python train.py --n_experts=64 --experts_per_token=4 --d_shared_expert=0 --routed_scale=2.5 --balance_loss=0.00244 --balance_bias=false --groups_per_token=3 --init_std_router=0.016 --lr_router=0.000836 --vocab_size=8192 --norm_eps=1e-06 --optimizer="muon_variant" --learning_rate=0.00971 --max_seq_len=256 --dataset="wikipedia_en"
Below are experts of layer 3 (counted from 0) of a mixture-of-experts language model. Rows are named down (a neuron's output weights, with its number) and show model dimensions 0-127. Each number is 50 + 15 x the weight over its row's rms, rounded and kept within 0 to 99.
Before each expert's rows: a language model's description of what the expert responds to. This comes from a sample of Wikipedia text that the model never trained on.

# expert 56
Hyphens, dashes and spaces. Hyphens, en dashes, slashes and spaces joining compounds and number ranges, e.g. arcade-style, nation-wide, 2012–2014, sole/exclusive.
down1:37 63 40 67 84 84 83 83 56 46 56 57 69 26 29 40 55 49 48 77 46 49 63 35 34 25 43 66 62 60 43 51 39 58 25 49 65 42 68 61 50 43 49 38 62 24 78 74 49 37 82 25 27 44 37 51 50 29 37 56 41 66 40 30 51 71 51 48 33 52 32 38 46 33 45 59 33 50 61 32 53 55 51 57 62 55 54 48 43 52 53 51 55 43 69 46 47 37 30 40 63 32 43 57 38 75 79 14 42 37 68 55 64 53 56 38 71 45 36 31 32 72 50 57 37 20 46 38
down2:63 51 72 45 39 49 63 46 31 46 39 45 53 50 51 23 41 66 51 32 57 67 50 53 38 41 51 52 78 81 46 52 53 66 52 37 68 40 58 28 57 60 30 17 53 27 71 33 49 50 55 57 49 45 68 64 41 31 15 28 45 51 34 91 52 22 44 65 54 49 70 32 69 49 37 48 54 67 51 70 64 73 41 35 61 51 51 58 72 41 51 27 49 42 38 44 50 14 42 32 42 57 57 66 67 68 27 54 15 46 46 19 51 22 68 58 44 64 55 26 37 52 63 73 62 49 63 37
down3:41 44 57 59 81 40 54 49 58 39 59 48 45 82 61 35 41 31 60 42 52 40 81 62 36 59 52 56 19 47 72 60 66 46 36 54 63 41 57 52 39 63 23 31 48 72 62 18 45 37 50 50 17 63 36 30 59 67 69 61 19 40 44 83 31 34 29 34 65 37 67 64 70 30 52 41 41 42 39 49 45 78 57 52 56 33 61 58 47 26 44 29 76 38 74 77 67 51 27 22 35 38 46 39 71 43 52 49 35 51 46 57 66 63 53 35 69 53 77 38 51 46 49 67 58 48 59 50

# expert 63
Romance syllables and digits. Letters inside foreign-looking words and names (lettuce, Lesnar, Gloria), Romance particles de, la, du, and digits inside numbers.
down2:22 80 21 41 50 61 41 51 24 52 58 52 34 38 47 27 29 35 60 52 99 38 39 43 50 52 60 49 50 57 58 41 61 40 55 58 64 56 54 65 52 71 59 54 48 62 39 56 48 57 49 67 60 67 44 51 42 32 30 54 56 31 66 35 47 38 40 31 73 37 53 40 49 49 38 62 47 38 44 74 55 45 43 39 74 51 51 63 62 63 63 58 18 49 49 58 64 64 52 45 62 27 75 77 84 44 59 34 20 62 47 51 47 26 12 53 44 80 69 36 84 36 39 31 49 46 44 70
down3:44 55 43 45 50 88 38 48 66 77 37 53 56 62 72 37 48 38 55 55 67 42 66 33 90 35 49 39 42 23 67 37 18 32 44 48 87 52 34 40 79 22 55 58 68 18 52 30 53 37 30 53 45 42 35 66 54 51 34 26 48 35 31 49 53 61 45 45 42 47 39 34 36 39 66 44 69 44 51 44 50 35 32 45 63 41 28 30 65 39 40 52 47 32 46 37 63 63 21 63 56 39 44 49 72 55 53 56 71 43 69 56 54 64 37 60 55 76 60 30 26 27 80 42 46 50 67 34
down4:55 49 39 40 46 50 32 67 43 54 46 46 58 38 38 51 28 39 29 35 12 36 43 29 40 55 56 40 35 50 50 51 56 68 61 55 31 72 39 62 73 77 32 26 40 32 64 61 57 28 72 55 33 60 27 42 48 66 40 49 66 39 64 78 44 56 71 33 57 52 66 30 41 53 41 64 58 20 41 29 64 48 79 46 47 51 14 43 59 56 51 50 41 71 81 61 35 62 74 47 65 36 53 53 36 51 67 73 70 62 35 41 74 47 70 38 55 73 56 63 27 59 58 33 82 50 32 65

# expert 41
Odd word fragments. Mixed fragments after capital or short pieces, like ag in Riksdag or Rag, d in odds, and 1 beginning years like 1948.
down1:65 57 81 69 44 36 42 43 51 28 77 75 47 62 52 17 66 34 48 46 61 65 38 43 43 45 49 24 51 44 64 51 54 37 50 32 53 82 46 39 55 38 76 63 56 54 33 23 34 86 41 49 33 36 58 54 39 45 50 46 52 39 31 53 37 70 55 72 56 69 48 52 37 39 26 39 53 44 53 57 36 64 32 18 54 33 52 59 55 49 86 41 40 55 49 74 37 45 37 61 59 11 49 57 58 55 40 48 37 38 19 29 83 62 37 44 49 31 39 52 28 50 35 49 81 39 43 30
down2:50 42 53 30 44 55 50 72 22 33 42 63 84 37 45 60 74 40 47 53 48 47 53 27 49 56 48 33 37 34 60 25 49 44 58 46 21 53 45 41 68 31 56 73 73 36 57 51 33 38 60 62 53 59 22 34 47 37 35 62 61 22 67 63 51 61 65 58 38 54 56 57 39 51 41 68 42 63 50 39 51 79 61 39 56 38 69 48 54 34 25 37 60 61 61 38 42 61 33 53 50 69 73 67 48 25 53 67 48 38 43 91 47 73 50 59 84 74 52 53 67 52 24 36 13 26 60 77
down3:38 60 36 49 26 38 31 38 59 38 32 49 47 20 68 64 46 37 45 34 40 53 70 30 63 37 49 41 63 51 71 60 59 40 39 40 56 39 56 36 53 67 23 69 45 42 44 56 49 46 40 43 64 42 62 37 60 75 40 35 34 42 52 39 30 50 61 78 23 54 46 19 28 09 51 69 46 54 33 62 39 53 61 33 56 45 45 66 44 48 52 57 37 72 48 35 47 93 53 79 52 68 61 66 29 69 43 60 32 40 68 62 42 39 41 55 64 17 79 63 85 41 36 70 53 58 57 31

# expert 52
Clause punctuation, conjunctions. Commas, periods and coordinating words that end or join clauses and list items in prose: and, but, or, which.
down2:42 69 19 37 68 40 56 15 49 61 35 56 49 50 54 58 52 66 19 78 45 69 53 49 34 40 67 58 34 49 52 60 89 35 63 50 66 49 45 52 68 43 63 38 57 30 03 43 31 55 23 46 61 51 48 43 50 48 67 23 30 22 54 32 35 45 51 53 62 68 17 47 78 33 55 46 74 24 65 60 57 70 22 48 64 65 53 41 35 51 52 35 68 54 55 52 64 33 51 48 62 65 62 61 64 55 61 30 24 33 51 59 54 33 69 31 40 64 47 52 56 30 56 54 62 54 34 60
down3:55 25 26 57 35 33 45 58 48 77 35 40 45 42 76 55 27 40 21 61 47 67 67 55 58 22 64 58 48 50 42 27 67 43 65 44 61 43 55 48 39 51 42 39 39 52 61 41 60 44 62 31 60 51 64 73 51 58 56 50 10 46 48 70 28 59 58 59 38 24 64 41 76 49 53 18 39 45 43 62 52 48 40 95 40 50 47 56 69 39 37 37 52 62 36 32 17 14 36 53 64 54 59 48 51 46 77 54 55 55 41 54 82 35 65 46 63 59 27 54 65 41 45 38 17 37 72 35
down4:48 28 40 52 47 52 56 28 34 40 67 51 36 42 66 76 47 45 68 39 71 65 48 76 34 64 59 44 31 18 33 59 36 49 26 51 88 55 28 22 52 45 30 25 84 21 54 41 42 43 77 17 33 74 75 44 37 45 73 39 48 31 29 63 40 46 64 55 37 45 64 53 54 46 40 57 47 36 60 42 31 43 52 84 66 59 53 62 54 42 34 68 42 33 53 42 38 43 37 38 47 48 60 51 45 60 43 57 37 59 54 43 68 80 41 39 50 63 28 46 74 35 52 47 50 56 76 24

# expert 17
Space before numbers. Standalone space tokens before numbers, usually after table pipes, colons or commas, as in "| 24", "was 1,528", "On 24 March".
down1:44 62 53 67 50 19 63 56 70 72 44 41 30 42 47 42 33 43 47 19 38 47 56 45 35 54 46 40 49 54 52 34 67 65 59 72 58 58 53 41 51 42 29 56 61 55 42 73 59 75 64 44 17 48 42 60 54 73 41 64 38 49 68 39 41 22 36 56 69 62 71 53 52 85 66 80 60 49 43 55 79 41 20 64 38 65 80 24 70 68 76 56 70 52 76 42 64 41 78 29 43 44 59 62 63 36 71 63 21 74 48 52 73 62 50 53 40 58 50 51 33 46 58 59 31 58 52 37
down2:43 37 47 46 55 50 44 51 24 47 56 54 65 30 36 40 49 46 48 58 38 36 67 48 48 46 40 59 40 53 37 39 31 14 62 27 41 52 57 46 68 67 62 49 86 32 37 22 54 99 36 53 52 50 70 56 45 65 36 53 43 45 61 46 69 51 31 55 75 38 47 58 28 45 55 54 61 64 59 61 39 70 74 56 51 11 40 46 56 60 44 52 67 31 78 62 32 84 30 84 68 57 54 39 54 58 46 62 26 94 69 41 36 49 39 43 51 58 34 54 47 29 40 53 47 60 74 58
down3:50 65 44 58 66 36 54 57 63 62 57 45 76 38 46 37 65 39 59 55 42 68 81 24 60 17 25 50 55 49 14 49 60 46 20 63 45 60 45 70 46 28 49 26 53 41 59 68 82 41 36 47 47 64 31 36 48 54 62 59 61 60 20 41 49 83 36 48 64 75 54 51 46 21 57 53 36 53 37 48 71 34 62 64 68 66 52 63 29 42 83 54 35 51 58 41 39 45 82 37 61 42 36 29 51 50 32 48 37 72 30 69 44 67 43 79 41 49 35 73 68 71 65 59 48 51 43 52

# expert 9
Word-final vowel pieces. Final word pieces, often single vowels, ending names and words, such as Sky-e, Boe-ing, Benn-y, hurd-les, War-ri-ors.
down3:50 64 28 55 41 77 49 58 60 64 78 38 46 23 64 53 52 51 52 81 35 37 29 47 77 47 58 61 54 49 81 23 57 56 44 41 49 13 44 59 59 45 56 46 52 31 25 48 41 40 55 43 47 45 55 41 36 49 46 48 40 30 40 44 59 55 40 77 29 57 73 70 56 54 48 57 45 30 23 23 31 54 16 37 20 37 29 38 70 30 60 89 58 40 62 45 35 40 61 54 39 16 67 69 58 74 71 47 79 62 30 49 57 64 61 48 55 58 53 38 47 41 72 56 41 47 53 46
down4:34 65 21 49 53 47 66 60 44 53 66 72 63 40 39 51 48 49 28 68 71 53 70 47 62 34 47 32 55 56 26 60 49 50 47 51 53 47 36 65 70 53 34 63 52 77 72 65 35 75 32 57 48 49 83 63 47 68 36 50 49 62 57 77 63 46 35 68 43 35 23 50 43 34 36 62 51 43 39 68 46 79 76 33 46 47 47 60 71 64 52 51 52 69 65 51 37 18 62 63 54 64 97 51 54 32 82 57 54 19 40 35 45 63 53 36 45 67 68 70 36 30 55 33 46 50 73 36
down5:36 61 61 59 38 45 44 53 51 67 52 58 51 51 60 39 71 40 59 39 62 27 69 38 50 09 65 77 58 24 46 62 27 59 54 50 66 41 48 70 59 48 51 51 28 30 39 67 41 42 67 45 42 47 21 49 70 23 77 58 38 33 51 44 70 59 65 44 54 49 53 40 62 68 40 39 75 53 48 40 20 31 32 62 53 38 53 48 30 34 71 31 38 49 49 59 40 36 51 56 53 44 63 51 10 42 33 53 52 83 55 31 69 12 66 58 74 48 47 45 31 77 62 81 57 41 65 72